From a checkpoint of a small mixture-of-experts model trained on Wikipedia: 16 layers.
Below are experts of layer 10 (counted from 0) of a mixture-of-experts language model. Rows are named router (the router's row for the expert), gate (a neuron's input weights, with its number), up (a neuron's input weights, with its number) and show model dimensions 0-255. Each number is 200 + 20 x the weight over its row's rms, rounded and kept within 0 to 999.
Before each expert's rows: "gets" lists some tokens that make up at least twice as much of what it gets as of all text. This comes from a sample of Wikipedia text that the model never trained on. Tokens count by the router's weight.

# expert 17
gets: "o", "in", "a", "c", "i", "n"
router,227,198,220,187,200,215,209,214,206,186,185,180,191,215,242,204,174,195,235,212,195,186,217,218,173,197,164,222,177,181,190,211,214,213,208,219,177,176,230,215,202,234,193,233,190,194,201,193,208,222,197,179,187,238,213,206,177,222,215,235,216,225,193,217,174,158,184,201,219,189,177,165,200,236,183,189,188,211,231,188,194,212,198,218,213,174,212,200,202,202,180,199,167,216,201,225,157,174,186,161,165,206,191,185,205,245,145,170,212,205,201,185,195,209,224,219,188,199,213,204,174,251,213,182,179,204,153,191,201,233,199,222,203,195,172,216,216,214,202,214,195,180,234,193,209,207,198,208,220,164,183,176,205,220,198,225,211,224,207,190,192,224,208,227,199,167,195,194,190,183,199,195,223,208,233,196,209,179,224,227,172,200,189,190,203,211,218,189,200,191,254,124,211,195,206,218,232,224,200,208,202,189,218,193,196,209,186,170,153,207,197,202,180,192,163,195,180,194,174,206,205,182,185,238,175,202,187,190,181,196,194,226,171,186,194,205,197,196,208,186,224,229,209,213,155,198,191,229,200,165,200,218,192,194,189,198
gate1,194,208,235,247,198,215,177,184,211,182,173,191,185,183,181,189,175,224,198,173,201,157,220,180,182,243,179,219,227,209,176,206,217,228,222,210,183,165,203,200,222,194,157,236,199,206,199,229,227,225,189,219,139,209,203,196,217,198,221,220,211,161,203,167,172,174,227,221,230,241,201,195,210,198,228,214,208,216,203,217,183,207,196,193,222,195,183,177,217,202,165,216,183,202,189,215,191,214,189,206,256,193,196,180,215,217,205,217,157,201,193,217,186,222,217,219,167,180,207,222,191,165,220,182,211,212,215,195,202,191,198,175,202,204,206,169,199,209,196,206,203,177,223,177,172,218,185,210,144,173,177,208,171,180,212,196,182,207,223,238,203,218,198,172,200,208,230,211,213,197,202,222,149,163,199,212,247,182,155,192,222,217,198,189,223,218,187,203,209,167,183,212,234,199,209,208,204,222,191,202,200,187,187,215,188,204,233,171,200,198,186,206,213,204,215,184,164,209,225,197,174,225,173,188,233,196,177,206,175,192,200,213,214,182,196,181,184,198,199,220,184,216,208,191,224,191,196,191,216,203,232,208,197,197,201,225
up1,206,206,213,213,176,189,208,200,229,205,185,228,179,188,221,227,140,182,227,198,189,181,204,188,204,207,201,211,190,186,170,197,239,211,210,217,188,208,209,216,198,223,232,196,208,218,179,223,207,176,185,186,154,193,209,194,184,194,192,188,195,206,177,227,235,205,223,203,195,218,168,212,199,181,201,178,185,220,184,203,184,194,194,246,197,155,181,186,184,215,233,216,168,176,206,196,185,187,150,198,194,212,178,168,226,207,222,213,189,210,219,188,195,212,207,181,196,183,201,226,174,183,221,205,167,223,187,204,206,193,191,208,216,157,202,215,216,183,200,216,207,178,212,155,216,186,196,239,214,163,181,219,188,192,232,184,168,184,198,194,216,198,202,175,193,211,220,210,171,185,190,198,209,218,216,234,218,170,193,168,222,178,223,167,217,230,228,188,227,205,186,230,185,207,213,195,168,229,237,200,187,177,186,175,212,203,217,209,175,197,228,220,193,219,188,177,170,192,245,157,206,176,205,183,219,219,184,224,180,193,190,207,169,202,193,189,221,206,206,181,210,236,189,210,148,171,217,243,185,240,209,224,220,193,203,204
gate2,243,201,226,199,172,231,156,174,186,211,154,204,201,171,157,182,200,211,232,187,207,208,205,207,204,223,213,237,178,195,198,201,163,194,189,207,190,191,232,157,201,194,218,201,181,196,163,167,218,214,167,195,193,217,180,198,207,168,212,177,219,191,245,223,207,226,208,213,212,177,192,189,192,184,195,184,168,209,197,199,205,201,182,212,183,216,212,181,170,183,170,178,200,204,225,236,199,217,184,197,210,206,208,188,171,190,188,205,208,184,205,185,220,209,224,235,222,210,211,161,210,200,217,161,186,179,223,175,205,163,186,190,205,208,187,199,210,214,170,218,196,196,214,214,207,212,177,222,192,207,192,192,217,210,187,240,188,251,223,201,230,179,181,188,224,189,203,183,198,175,213,227,206,223,200,184,235,170,210,220,181,199,226,200,204,198,238,177,215,209,206,221,205,220,190,172,205,235,177,200,173,209,240,195,198,222,231,181,172,165,239,184,191,206,206,227,216,164,208,237,230,156,220,217,188,188,192,209,227,182,198,200,180,206,189,194,180,183,195,191,206,174,177,228,180,240,182,178,217,201,192,203,182,202,167,191
up2,218,195,229,198,166,191,183,200,193,192,210,201,193,225,183,175,182,217,233,211,178,242,203,165,224,162,214,191,196,174,227,214,182,185,161,236,209,205,198,210,195,182,223,204,186,227,176,199,192,225,230,195,183,216,190,237,238,204,205,210,176,185,232,210,198,215,219,211,181,192,248,165,180,164,175,224,157,201,177,220,192,198,162,220,207,229,218,213,156,226,203,199,211,178,211,197,195,175,181,221,191,205,211,225,164,217,222,215,176,179,196,219,204,222,228,229,174,200,191,178,201,190,175,215,196,180,193,170,236,197,210,209,177,205,230,177,194,247,193,209,205,170,227,194,202,207,175,222,229,199,168,182,214,209,197,190,192,242,171,219,200,204,167,211,209,190,196,185,195,221,183,181,230,200,190,194,224,186,211,200,212,208,186,206,222,216,184,210,193,217,220,193,216,196,214,154,222,153,215,198,178,192,217,183,186,183,225,207,174,207,190,185,223,231,216,235,183,219,205,201,229,190,196,178,192,198,160,217,209,220,236,203,181,194,191,192,176,186,208,149,195,185,172,201,184,194,194,218,200,192,188,196,227,179,178,185
gate3,201,182,197,211,183,217,229,203,184,225,175,229,181,214,197,191,180,195,193,210,206,187,218,162,191,221,177,180,232,237,176,205,187,191,246,200,213,230,188,200,232,187,209,196,215,228,227,190,177,184,229,195,230,208,212,195,219,175,152,222,209,166,179,199,212,220,207,210,213,195,233,217,184,203,222,168,193,218,198,177,188,182,188,223,214,187,188,208,184,229,178,217,174,175,227,212,233,209,211,154,189,207,212,180,219,216,209,198,210,193,192,186,201,194,213,234,212,188,185,210,209,222,181,182,170,168,174,174,191,199,228,232,182,204,210,210,202,168,231,176,176,248,198,209,184,176,168,183,200,191,195,206,172,181,177,196,236,215,219,189,195,192,198,215,215,194,178,196,197,225,235,250,192,180,205,202,211,188,169,232,212,195,212,205,188,184,211,212,218,184,213,196,236,189,187,241,184,212,168,232,199,203,204,182,190,234,181,205,200,196,209,210,218,212,211,194,195,145,206,190,208,228,204,188,233,218,172,209,179,194,209,254,198,198,233,214,186,203,185,203,187,195,211,154,174,195,201,236,173,196,152,205,218,210,172,216
up3,236,197,199,209,208,204,199,221,211,219,190,157,188,204,184,181,198,179,220,184,226,183,208,163,211,219,161,217,196,205,214,187,183,243,205,188,208,211,202,209,176,197,189,204,193,227,205,165,199,197,186,242,193,177,218,165,210,171,216,194,216,214,253,209,207,210,185,191,181,184,218,226,233,190,202,196,170,168,202,212,200,182,189,195,188,210,203,203,191,219,211,202,225,202,228,209,194,216,199,243,208,234,203,185,190,191,200,188,184,202,238,208,226,226,203,199,189,172,219,185,181,216,195,214,220,221,196,160,200,206,185,228,196,184,143,181,204,202,248,191,200,234,184,207,164,184,205,232,213,190,206,221,172,206,197,136,202,211,147,211,195,160,207,185,205,180,194,177,180,177,181,155,232,251,244,221,206,210,185,193,181,192,211,205,204,211,215,210,213,192,189,217,184,219,199,187,228,192,208,213,159,214,194,204,174,222,183,215,184,230,179,202,230,204,201,187,197,246,221,201,215,179,201,228,213,209,202,190,188,203,204,197,202,239,156,178,181,213,194,204,199,214,203,238,230,203,184,199,208,182,178,171,183,189,180,210
gate4,185,172,210,200,212,264,197,182,200,208,208,196,209,188,200,193,197,198,203,232,210,202,189,224,199,205,214,261,206,194,202,187,163,237,211,203,175,191,220,243,154,207,208,228,199,186,196,188,238,196,200,228,230,181,226,171,207,174,208,219,176,211,167,210,183,202,203,190,218,202,174,180,206,227,188,182,208,169,187,202,224,186,184,165,182,197,201,210,221,204,210,161,244,212,187,195,196,195,213,201,211,208,170,175,215,194,191,236,197,184,217,201,199,209,169,184,203,188,235,200,218,204,194,195,194,212,182,189,209,230,198,219,182,181,207,193,191,197,210,219,214,194,172,201,180,180,206,179,179,223,179,222,160,249,198,210,188,211,192,167,192,206,186,158,177,204,194,232,223,181,215,154,190,192,203,219,193,241,209,204,181,242,238,183,177,161,192,212,230,236,193,202,231,195,191,157,179,204,187,235,192,238,176,194,206,167,185,197,152,207,216,189,168,190,204,189,204,180,191,224,215,238,199,229,232,206,187,202,221,198,177,208,200,193,202,176,224,220,195,191,191,193,229,197,179,200,211,190,176,198,196,225,226,202,178,201
up4,188,217,211,200,227,242,209,226,234,178,165,185,218,178,201,188,188,205,222,219,201,203,170,234,181,211,192,204,228,198,221,181,186,214,223,217,205,181,225,207,174,215,218,233,184,204,222,207,216,197,194,171,243,210,202,202,213,158,183,201,180,191,178,204,196,197,248,203,197,211,198,180,202,212,223,211,195,153,195,197,212,233,186,189,171,214,177,227,216,187,209,160,201,190,206,202,183,233,183,231,198,201,153,184,211,181,196,212,189,162,213,231,219,210,191,178,221,195,206,180,196,203,201,184,190,226,199,181,242,217,208,211,195,196,172,188,250,173,208,234,168,219,183,216,207,199,207,217,200,170,165,244,178,201,165,162,196,215,234,180,193,208,228,201,222,184,204,234,164,183,236,184,210,209,190,187,180,196,196,193,193,204,231,181,196,186,186,188,225,199,186,193,205,205,208,193,230,227,216,206,209,191,204,230,189,224,164,207,193,169,206,173,167,216,188,193,211,218,205,208,208,204,219,193,198,199,169,197,216,200,173,228,196,193,240,166,198,196,215,174,190,176,181,190,209,205,183,176,189,206,203,266,239,184,221,217
gate5,195,191,232,206,211,224,180,217,204,214,174,215,195,200,199,163,193,217,182,180,209,223,187,197,209,240,195,208,204,215,195,215,222,228,191,192,199,246,249,206,205,213,228,192,201,202,202,179,216,205,205,191,213,207,223,207,174,194,197,206,200,162,234,203,209,167,209,181,202,216,199,184,208,205,165,178,157,171,189,202,193,219,183,233,183,199,210,221,215,212,222,220,185,211,215,173,163,181,213,195,215,175,198,176,212,254,175,192,183,186,211,170,182,180,222,192,230,189,231,189,190,202,178,237,169,201,211,196,189,174,159,195,210,178,197,197,224,218,186,215,258,177,216,209,187,179,218,239,175,195,209,192,202,235,182,215,182,192,190,204,211,226,189,163,191,176,204,198,201,195,212,203,211,184,196,200,231,167,165,202,249,212,214,193,180,186,187,179,191,172,214,208,197,189,173,218,215,199,195,193,216,185,223,196,184,158,209,236,201,166,229,188,175,195,171,191,190,180,178,195,188,174,172,191,220,222,207,193,193,200,153,186,218,148,185,229,233,214,197,206,199,194,194,171,188,197,180,228,200,157,189,208,206,242,231,205
up5,153,197,185,185,160,175,211,202,185,171,194,202,214,226,201,167,231,205,175,201,208,189,203,209,220,197,192,197,202,180,243,213,203,194,217,219,202,182,228,221,201,199,212,219,220,191,169,198,220,199,219,204,182,203,192,182,192,231,202,208,213,214,211,212,223,226,152,194,209,182,223,180,211,207,189,199,175,210,205,223,172,204,220,222,229,194,188,216,202,224,174,200,175,197,201,183,172,177,219,189,174,205,196,199,202,211,175,198,197,201,186,188,215,205,227,216,188,154,171,214,219,184,176,190,216,173,213,220,210,248,214,212,208,217,237,182,189,208,230,239,218,178,180,183,223,207,202,206,191,180,189,208,209,218,177,195,195,201,180,217,183,213,189,187,203,190,192,221,190,224,188,161,189,155,233,248,176,185,186,193,206,215,202,217,195,207,238,180,189,214,194,187,172,224,205,199,158,147,229,212,173,218,186,208,217,195,174,178,197,244,153,184,246,217,209,224,205,185,202,188,197,219,217,187,208,209,182,195,185,201,161,229,210,182,194,191,216,175,206,190,229,226,214,237,229,184,135,154,197,208,192,190,196,211,213,201
gate6,222,187,206,205,220,180,247,212,194,219,199,190,194,186,285,195,168,218,225,225,205,229,214,214,193,187,181,214,204,167,166,183,211,228,194,201,193,202,238,203,200,225,201,193,190,192,189,135,170,193,219,185,185,234,198,207,171,189,202,196,198,202,190,185,188,219,219,190,197,186,201,197,205,228,232,187,209,213,187,226,179,188,225,184,234,178,189,202,235,182,206,211,184,167,203,234,211,184,203,172,153,201,246,207,204,208,206,210,209,221,205,200,202,223,202,232,218,194,227,220,188,202,192,181,221,209,179,174,175,211,193,240,198,220,204,204,177,220,181,208,197,168,185,174,197,197,199,164,193,189,190,209,180,202,199,169,181,209,208,183,187,191,195,221,161,182,186,184,230,166,182,221,224,196,204,217,200,211,225,213,199,176,201,211,215,219,237,143,177,198,193,212,215,212,180,187,199,212,195,206,208,210,173,222,192,168,189,189,191,225,176,210,183,194,215,206,205,212,199,188,192,209,177,218,182,176,196,206,150,232,214,197,196,189,180,235,178,216,194,224,245,242,190,213,182,209,168,220,194,185,220,191,193,235,236,201
up6,204,209,194,194,225,195,210,194,198,215,249,208,156,172,215,195,177,191,236,191,201,215,230,199,201,218,183,200,216,188,168,191,168,217,195,203,180,206,220,216,199,177,214,200,199,184,210,171,183,234,231,215,247,170,214,255,225,169,201,184,214,213,184,224,191,214,218,175,175,190,229,179,215,210,194,235,175,192,226,227,201,172,195,189,205,171,209,206,191,198,209,175,184,172,195,204,212,206,181,216,205,207,217,181,216,194,200,192,191,211,198,189,237,239,215,216,202,209,170,170,169,188,189,187,186,199,211,203,194,156,230,195,184,195,208,183,193,196,193,205,199,200,178,248,197,218,205,214,188,184,185,232,180,208,198,198,197,259,175,210,137,183,185,186,204,180,213,196,189,163,204,179,193,192,211,169,214,209,222,185,197,181,213,210,238,200,210,169,160,201,205,219,230,196,205,173,206,212,191,168,196,230,189,242,214,209,202,212,229,180,164,226,201,167,195,231,188,204,180,214,207,217,207,219,193,197,232,237,191,193,194,160,231,217,183,186,180,176,190,207,211,218,198,216,211,171,182,186,238,203,186,231,213,224,190,175
gate7,191,198,200,150,182,195,216,215,184,201,194,222,157,199,247,224,171,176,184,184,212,243,211,201,208,223,243,210,183,179,182,211,222,232,175,206,193,193,195,147,193,193,196,184,171,178,194,180,225,212,205,186,216,182,198,183,213,191,192,225,207,207,178,187,229,197,221,189,186,216,209,200,204,204,187,211,227,199,226,212,170,200,201,240,196,233,214,214,219,184,211,210,182,187,174,214,220,213,181,154,179,244,151,219,228,211,178,194,203,215,211,196,222,211,224,208,198,200,209,190,178,219,194,179,204,182,242,196,168,227,171,168,191,166,234,182,194,196,192,215,199,172,226,239,193,192,225,172,246,230,201,222,204,176,187,164,173,223,170,179,243,199,213,177,188,211,224,201,163,193,186,203,167,233,203,203,184,161,189,184,197,185,219,195,211,165,229,202,182,187,228,208,207,171,226,199,222,210,224,206,209,169,188,211,161,211,182,211,193,217,247,205,210,220,167,179,199,188,213,212,192,215,193,203,171,210,210,204,198,206,213,183,188,209,177,230,204,208,172,203,200,215,205,205,194,225,203,198,206,212,193,189,196,193,217,197
up7,212,207,215,204,184,177,188,194,158,211,193,208,157,213,177,198,229,203,189,200,215,208,200,187,245,190,205,209,209,210,184,214,206,205,182,156,223,212,192,188,209,223,210,190,171,182,204,196,157,161,173,168,220,182,231,192,184,181,222,212,172,172,183,193,184,234,209,218,203,187,234,205,202,204,235,190,245,198,230,201,204,178,180,234,199,209,188,150,244,178,183,187,226,191,201,216,200,187,229,218,203,222,195,190,165,219,183,177,235,205,188,194,169,204,185,181,208,201,200,215,183,181,201,178,180,190,199,200,206,201,226,219,176,189,193,189,197,191,230,177,166,198,214,224,188,183,224,192,186,216,164,206,189,195,196,187,161,194,273,209,221,211,201,197,213,203,199,195,213,197,230,186,198,164,220,259,195,219,184,206,166,189,231,195,229,211,229,212,227,174,208,195,224,213,197,223,215,224,193,210,182,201,174,180,223,182,200,195,169,191,197,177,201,225,196,203,186,185,212,198,212,185,188,212,188,173,202,197,179,201,179,180,175,232,211,183,210,247,191,219,178,151,214,239,191,203,207,213,177,208,192,208,237,215,198,207
gate8,221,195,246,192,209,248,225,219,219,196,171,182,226,218,240,208,194,210,208,221,170,213,166,193,233,200,207,242,196,231,198,211,233,220,218,216,208,196,183,180,201,205,176,221,204,192,179,228,185,196,184,209,165,214,169,208,199,219,201,187,222,210,212,231,186,188,202,202,223,184,207,210,159,222,196,189,185,191,201,181,171,212,184,216,211,203,203,184,187,203,190,172,191,180,215,184,216,181,147,174,205,175,204,201,243,214,195,192,197,192,229,210,193,216,181,210,221,229,231,170,195,222,135,216,190,185,195,189,186,212,196,202,229,200,184,179,202,217,173,197,189,197,203,181,191,200,178,154,190,206,179,234,190,200,194,215,204,225,209,232,174,219,191,205,175,188,192,205,199,197,212,209,177,177,265,219,174,180,212,203,204,229,192,202,188,190,206,177,212,177,231,179,206,162,219,216,228,237,193,225,196,194,159,211,195,181,182,162,176,171,196,228,181,198,220,197,163,182,223,207,210,196,179,225,228,213,239,224,198,214,211,191,204,179,199,183,192,217,178,204,225,194,216,204,181,203,181,244,212,175,182,207,204,227,179,218
up8,211,210,185,202,208,189,209,172,227,196,194,201,221,196,195,249,185,176,190,263,201,202,196,171,235,178,214,197,236,205,207,200,177,202,203,208,194,215,182,196,186,248,204,164,204,233,176,171,184,229,189,204,200,237,194,191,227,172,172,194,185,182,184,213,207,204,194,219,198,210,205,200,166,214,191,186,199,197,224,175,197,159,189,247,198,212,241,169,161,202,231,196,223,212,206,181,215,213,194,204,195,208,196,207,167,193,223,201,214,195,227,208,184,206,210,213,206,186,179,207,218,222,228,162,227,203,189,197,186,179,185,216,155,194,214,202,199,175,209,200,192,224,199,212,155,242,172,221,190,229,205,191,206,151,213,212,214,183,229,177,226,187,206,199,200,230,191,210,238,221,197,200,229,214,192,201,201,204,176,199,204,169,192,207,176,175,164,174,215,181,179,220,201,213,211,181,180,227,210,188,190,235,224,169,186,245,173,215,201,218,181,183,189,187,187,224,179,180,222,202,177,215,231,187,176,228,207,205,226,211,195,206,163,221,176,146,229,182,222,202,195,184,206,192,194,195,210,187,202,210,214,193,208,174,229,182
gate9,192,167,232,218,216,185,191,227,192,217,160,168,233,226,212,170,192,210,208,220,204,201,216,210,168,196,191,188,217,194,199,227,172,215,200,207,242,209,185,192,177,163,210,137,215,195,209,183,231,209,207,201,175,182,203,171,213,203,211,198,214,178,178,201,174,168,182,206,213,220,187,211,183,241,173,218,211,167,222,216,197,177,180,184,194,204,187,238,213,213,201,216,214,222,210,167,219,173,179,166,197,229,202,194,197,223,185,188,186,219,223,196,179,207,203,184,224,199,229,210,177,203,236,224,209,206,193,222,194,180,166,207,194,215,222,217,184,234,170,191,243,207,217,201,161,177,198,206,189,226,235,232,171,219,172,211,204,200,188,199,198,212,193,192,179,220,215,222,198,184,232,205,182,177,178,232,215,179,212,208,166,179,225,231,221,207,180,196,168,196,247,207,210,197,208,225,186,185,203,182,174,199,177,193,223,182,222,216,218,243,190,207,167,198,175,183,179,194,208,186,212,208,221,199,205,193,179,197,200,215,193,208,176,168,168,225,214,204,220,167,167,209,209,186,201,206,228,225,175,186,179,196,198,222,208,246
up9,193,203,181,193,189,163,252,171,209,173,233,217,183,227,193,212,225,186,167,205,201,214,184,199,204,179,223,203,207,229,198,182,219,142,217,189,179,187,185,215,225,206,194,175,233,223,211,236,179,185,193,221,221,239,184,183,224,201,217,214,195,166,171,221,193,177,187,208,205,189,195,192,178,172,196,193,185,189,181,204,215,199,186,201,187,205,231,183,220,152,227,165,198,205,184,198,185,218,217,194,199,189,194,201,181,198,179,219,205,236,191,195,185,181,197,196,234,186,209,206,159,184,207,171,185,189,184,203,195,215,166,179,178,196,234,197,201,242,224,192,194,184,212,184,192,204,212,186,190,178,192,170,155,168,217,213,185,201,237,196,219,181,173,215,243,181,202,183,191,221,181,196,191,198,219,227,233,213,218,174,225,210,243,164,214,191,165,215,196,172,205,190,222,197,191,211,214,251,196,214,174,204,185,185,214,207,217,193,197,216,204,208,206,196,227,209,198,221,158,231,204,207,234,189,228,220,171,212,193,164,197,186,180,199,191,185,206,198,186,183,172,219,203,209,261,217,181,168,212,225,204,225,192,197,191,204
gate10,212,196,215,190,176,206,227,189,181,152,206,188,197,205,213,197,205,204,191,218,240,196,207,191,179,167,227,209,210,164,211,203,214,192,216,206,183,200,191,214,235,201,238,222,183,172,201,239,208,193,182,210,171,167,205,216,217,159,195,231,200,180,235,205,187,182,217,213,167,176,217,192,199,189,161,216,214,217,166,180,242,159,247,211,201,230,243,194,191,181,207,210,180,184,210,218,225,200,203,198,191,178,209,205,236,229,195,199,206,171,185,214,216,209,196,237,201,183,174,202,192,214,246,193,184,201,207,219,216,169,197,199,203,179,159,194,202,209,177,198,220,161,193,243,189,217,190,187,204,154,169,166,204,189,179,209,204,214,211,205,234,175,200,186,195,208,229,214,183,197,201,190,176,212,225,251,228,185,174,219,187,215,218,182,206,213,201,182,195,202,193,189,228,163,216,205,197,193,194,181,214,233,192,162,180,165,226,191,174,233,196,208,191,208,199,162,171,230,205,224,195,169,216,209,217,187,214,217,233,195,195,201,206,201,210,188,192,170,191,197,184,225,182,223,180,181,167,191,210,167,215,189,203,180,205,194
up10,205,201,181,173,179,208,208,161,225,191,215,236,215,172,172,218,246,171,190,222,192,192,218,214,207,201,204,183,163,228,167,187,156,185,186,206,217,186,189,168,179,199,192,188,219,223,180,204,227,199,222,193,193,191,204,215,182,206,198,158,205,205,177,225,195,262,220,202,200,184,178,206,186,199,196,145,233,180,186,225,213,205,157,182,190,181,161,200,205,210,239,171,198,225,173,186,182,212,182,197,211,219,182,189,178,210,186,211,222,226,221,183,197,193,159,166,171,220,210,195,188,209,192,184,226,220,211,189,209,228,190,166,222,214,226,201,232,173,224,199,186,195,186,183,214,186,196,180,204,213,231,216,194,186,192,203,217,190,199,190,206,205,208,231,206,218,204,174,252,178,220,208,212,215,191,206,181,201,215,185,217,215,167,169,188,176,179,227,180,213,183,198,187,192,193,184,170,175,209,227,193,189,203,196,233,210,221,181,224,205,177,169,185,213,218,174,199,198,202,203,200,258,215,195,197,231,222,175,216,190,213,203,187,197,175,225,208,226,228,181,225,201,195,190,220,171,253,210,181,216,185,192,207,192,192,218
gate11,246,215,229,201,220,177,216,214,211,226,221,182,201,185,223,207,184,130,193,192,202,211,200,200,208,198,153,197,180,188,192,203,208,213,236,153,201,139,273,205,186,206,173,155,203,183,199,160,197,202,183,216,191,213,193,224,191,177,215,196,202,193,206,200,201,172,180,216,177,208,201,209,217,219,181,210,208,195,207,186,192,212,184,221,228,193,198,165,221,220,181,212,200,219,229,195,204,189,186,164,235,207,176,185,224,205,211,163,190,194,196,171,196,224,206,239,215,200,211,226,180,207,206,188,221,182,163,236,198,199,232,228,199,200,236,222,169,188,199,195,180,242,198,204,205,221,181,200,170,225,186,215,194,201,179,210,187,192,195,175,190,189,204,170,195,180,213,251,194,204,180,234,212,172,194,177,219,229,205,214,178,187,185,213,218,187,181,205,212,196,213,223,206,182,206,214,206,202,199,163,154,203,195,201,221,240,188,191,208,203,170,219,194,198,205,196,199,202,197,227,203,171,184,180,203,199,184,215,177,176,218,211,244,199,182,187,190,184,220,227,209,209,205,233,177,196,171,207,217,178,222,209,188,176,190,223
up11,190,211,234,177,210,184,197,220,172,220,165,168,198,211,195,173,191,163,222,185,214,212,219,225,188,227,208,215,180,196,200,176,177,222,219,199,192,188,166,206,201,209,231,165,201,213,204,226,197,208,172,212,229,189,211,195,220,206,204,192,198,202,184,198,223,165,189,217,175,207,201,195,204,203,231,213,155,184,226,190,215,199,175,194,203,216,193,213,191,200,183,197,203,162,207,196,242,213,244,185,211,189,187,203,193,157,200,183,193,191,169,187,227,163,172,228,188,198,198,214,177,156,215,178,193,120,179,180,210,182,213,185,236,227,186,208,216,236,202,193,204,195,207,218,216,204,188,219,246,209,206,224,221,176,216,235,216,195,188,170,180,200,230,206,206,181,211,226,214,198,215,229,223,238,195,219,218,190,204,215,195,179,168,190,183,206,213,192,195,200,219,168,192,236,208,181,215,213,172,163,212,215,193,213,201,157,210,164,192,191,187,210,202,206,186,192,220,204,208,198,242,186,194,196,227,232,171,207,207,186,173,200,229,193,190,187,160,164,188,182,194,216,254,181,205,200,191,205,188,191,227,200,210,234,192,195
gate12,207,197,227,185,217,198,213,235,178,213,188,157,181,194,206,206,175,216,179,233,189,194,207,208,218,190,183,157,189,160,188,216,192,250,206,214,206,168,237,187,175,218,193,196,192,219,204,247,211,178,206,218,201,212,194,204,222,185,233,200,193,239,176,224,188,221,204,191,201,226,171,190,201,209,195,170,211,171,185,193,248,217,208,246,203,208,198,189,154,225,205,237,195,222,176,201,225,207,208,209,191,183,182,172,202,213,199,209,189,213,202,188,211,201,175,214,193,181,229,215,202,197,199,211,192,163,190,189,218,198,196,222,191,192,224,228,206,194,169,209,190,169,192,210,188,250,194,211,185,195,169,212,181,180,167,196,210,203,174,204,217,191,201,234,210,211,219,216,190,183,222,185,208,210,199,240,203,228,187,220,187,202,189,188,163,192,204,164,228,202,189,184,150,200,207,204,216,223,208,183,226,182,233,227,223,225,211,206,159,231,210,193,178,190,207,208,205,161,171,200,236,210,198,210,229,255,187,207,219,250,179,203,208,178,171,243,177,184,189,202,163,187,208,207,204,178,188,186,179,186,205,193,198,200,209,195
up12,203,201,208,208,247,163,157,189,206,226,202,201,206,192,182,220,211,208,213,184,209,235,190,186,212,192,204,205,186,200,198,181,201,188,207,206,203,181,244,157,201,206,183,212,179,149,192,198,214,157,197,203,207,183,204,185,183,207,190,201,205,188,201,196,225,222,211,199,213,172,221,219,195,187,191,195,224,199,172,196,230,217,208,156,197,195,180,199,197,188,182,161,175,204,195,172,234,208,172,209,174,170,206,181,227,172,200,194,217,173,183,169,225,180,175,233,197,192,204,182,192,159,213,197,196,219,225,207,186,231,212,181,181,205,181,210,184,172,225,232,209,180,170,191,227,230,185,182,235,232,187,240,185,186,204,203,209,214,209,185,233,194,196,172,207,221,188,187,169,206,198,180,174,224,188,215,205,237,181,175,192,236,202,184,211,218,178,201,198,217,188,181,188,203,228,219,195,215,206,197,211,252,192,189,188,177,209,180,208,182,232,160,190,211,161,221,207,185,175,210,189,233,193,204,166,178,213,192,230,174,200,202,224,197,240,217,178,217,176,216,229,205,186,216,189,212,156,185,219,194,234,181,221,224,242,218
gate13,203,193,211,211,203,189,221,227,197,241,188,173,215,189,212,195,206,173,207,213,221,200,186,201,195,181,190,211,179,180,207,221,195,203,238,161,191,205,186,166,185,223,187,218,219,204,189,172,208,156,208,164,188,211,204,201,204,223,188,214,192,213,201,205,192,177,192,197,203,208,176,187,177,190,205,183,196,184,165,220,216,184,225,182,174,152,246,206,170,217,178,229,211,194,180,215,201,212,209,191,208,192,188,206,166,212,212,191,189,175,213,229,216,199,207,184,190,208,253,195,200,183,183,244,208,210,218,211,202,220,214,193,199,193,192,217,210,193,214,214,200,145,214,196,174,175,194,187,181,184,200,207,192,187,201,210,224,194,231,202,203,205,213,222,170,191,228,229,207,175,227,226,201,154,225,234,234,224,170,210,211,230,133,188,185,204,220,187,221,196,211,210,184,202,242,182,224,197,219,167,180,191,225,201,183,213,203,193,172,147,186,214,187,171,217,208,203,216,175,189,218,227,182,207,200,173,229,214,204,222,205,224,191,178,192,199,272,214,177,217,205,197,224,239,197,193,201,167,187,215,201,220,186,168,180,210
up13,187,179,222,190,238,210,200,176,206,209,197,215,197,218,200,186,187,214,195,228,197,191,207,164,204,217,207,215,194,223,234,198,216,192,201,184,161,186,193,199,196,204,171,168,173,183,178,210,189,161,194,216,207,213,206,199,229,207,199,218,189,236,244,188,184,217,220,202,177,229,215,177,180,182,191,193,193,184,166,251,217,178,206,196,190,236,211,203,200,200,151,184,201,199,212,178,225,236,205,218,187,176,217,160,204,199,193,180,183,229,219,193,208,208,224,182,207,197,214,195,175,165,181,219,202,226,168,192,210,196,217,223,194,190,216,220,170,195,194,199,189,168,154,204,184,193,209,195,169,196,180,203,203,174,171,196,197,189,223,211,195,192,193,229,206,204,201,189,162,179,205,181,168,173,239,242,195,245,211,193,189,236,208,181,223,212,213,183,163,222,200,173,180,197,217,218,223,195,205,201,163,196,233,219,188,170,239,198,182,215,168,230,193,192,204,229,203,214,175,194,219,201,179,200,161,219,207,199,217,216,204,204,216,186,203,174,178,205,205,194,235,240,215,239,193,204,168,208,232,156,177,211,209,166,190,166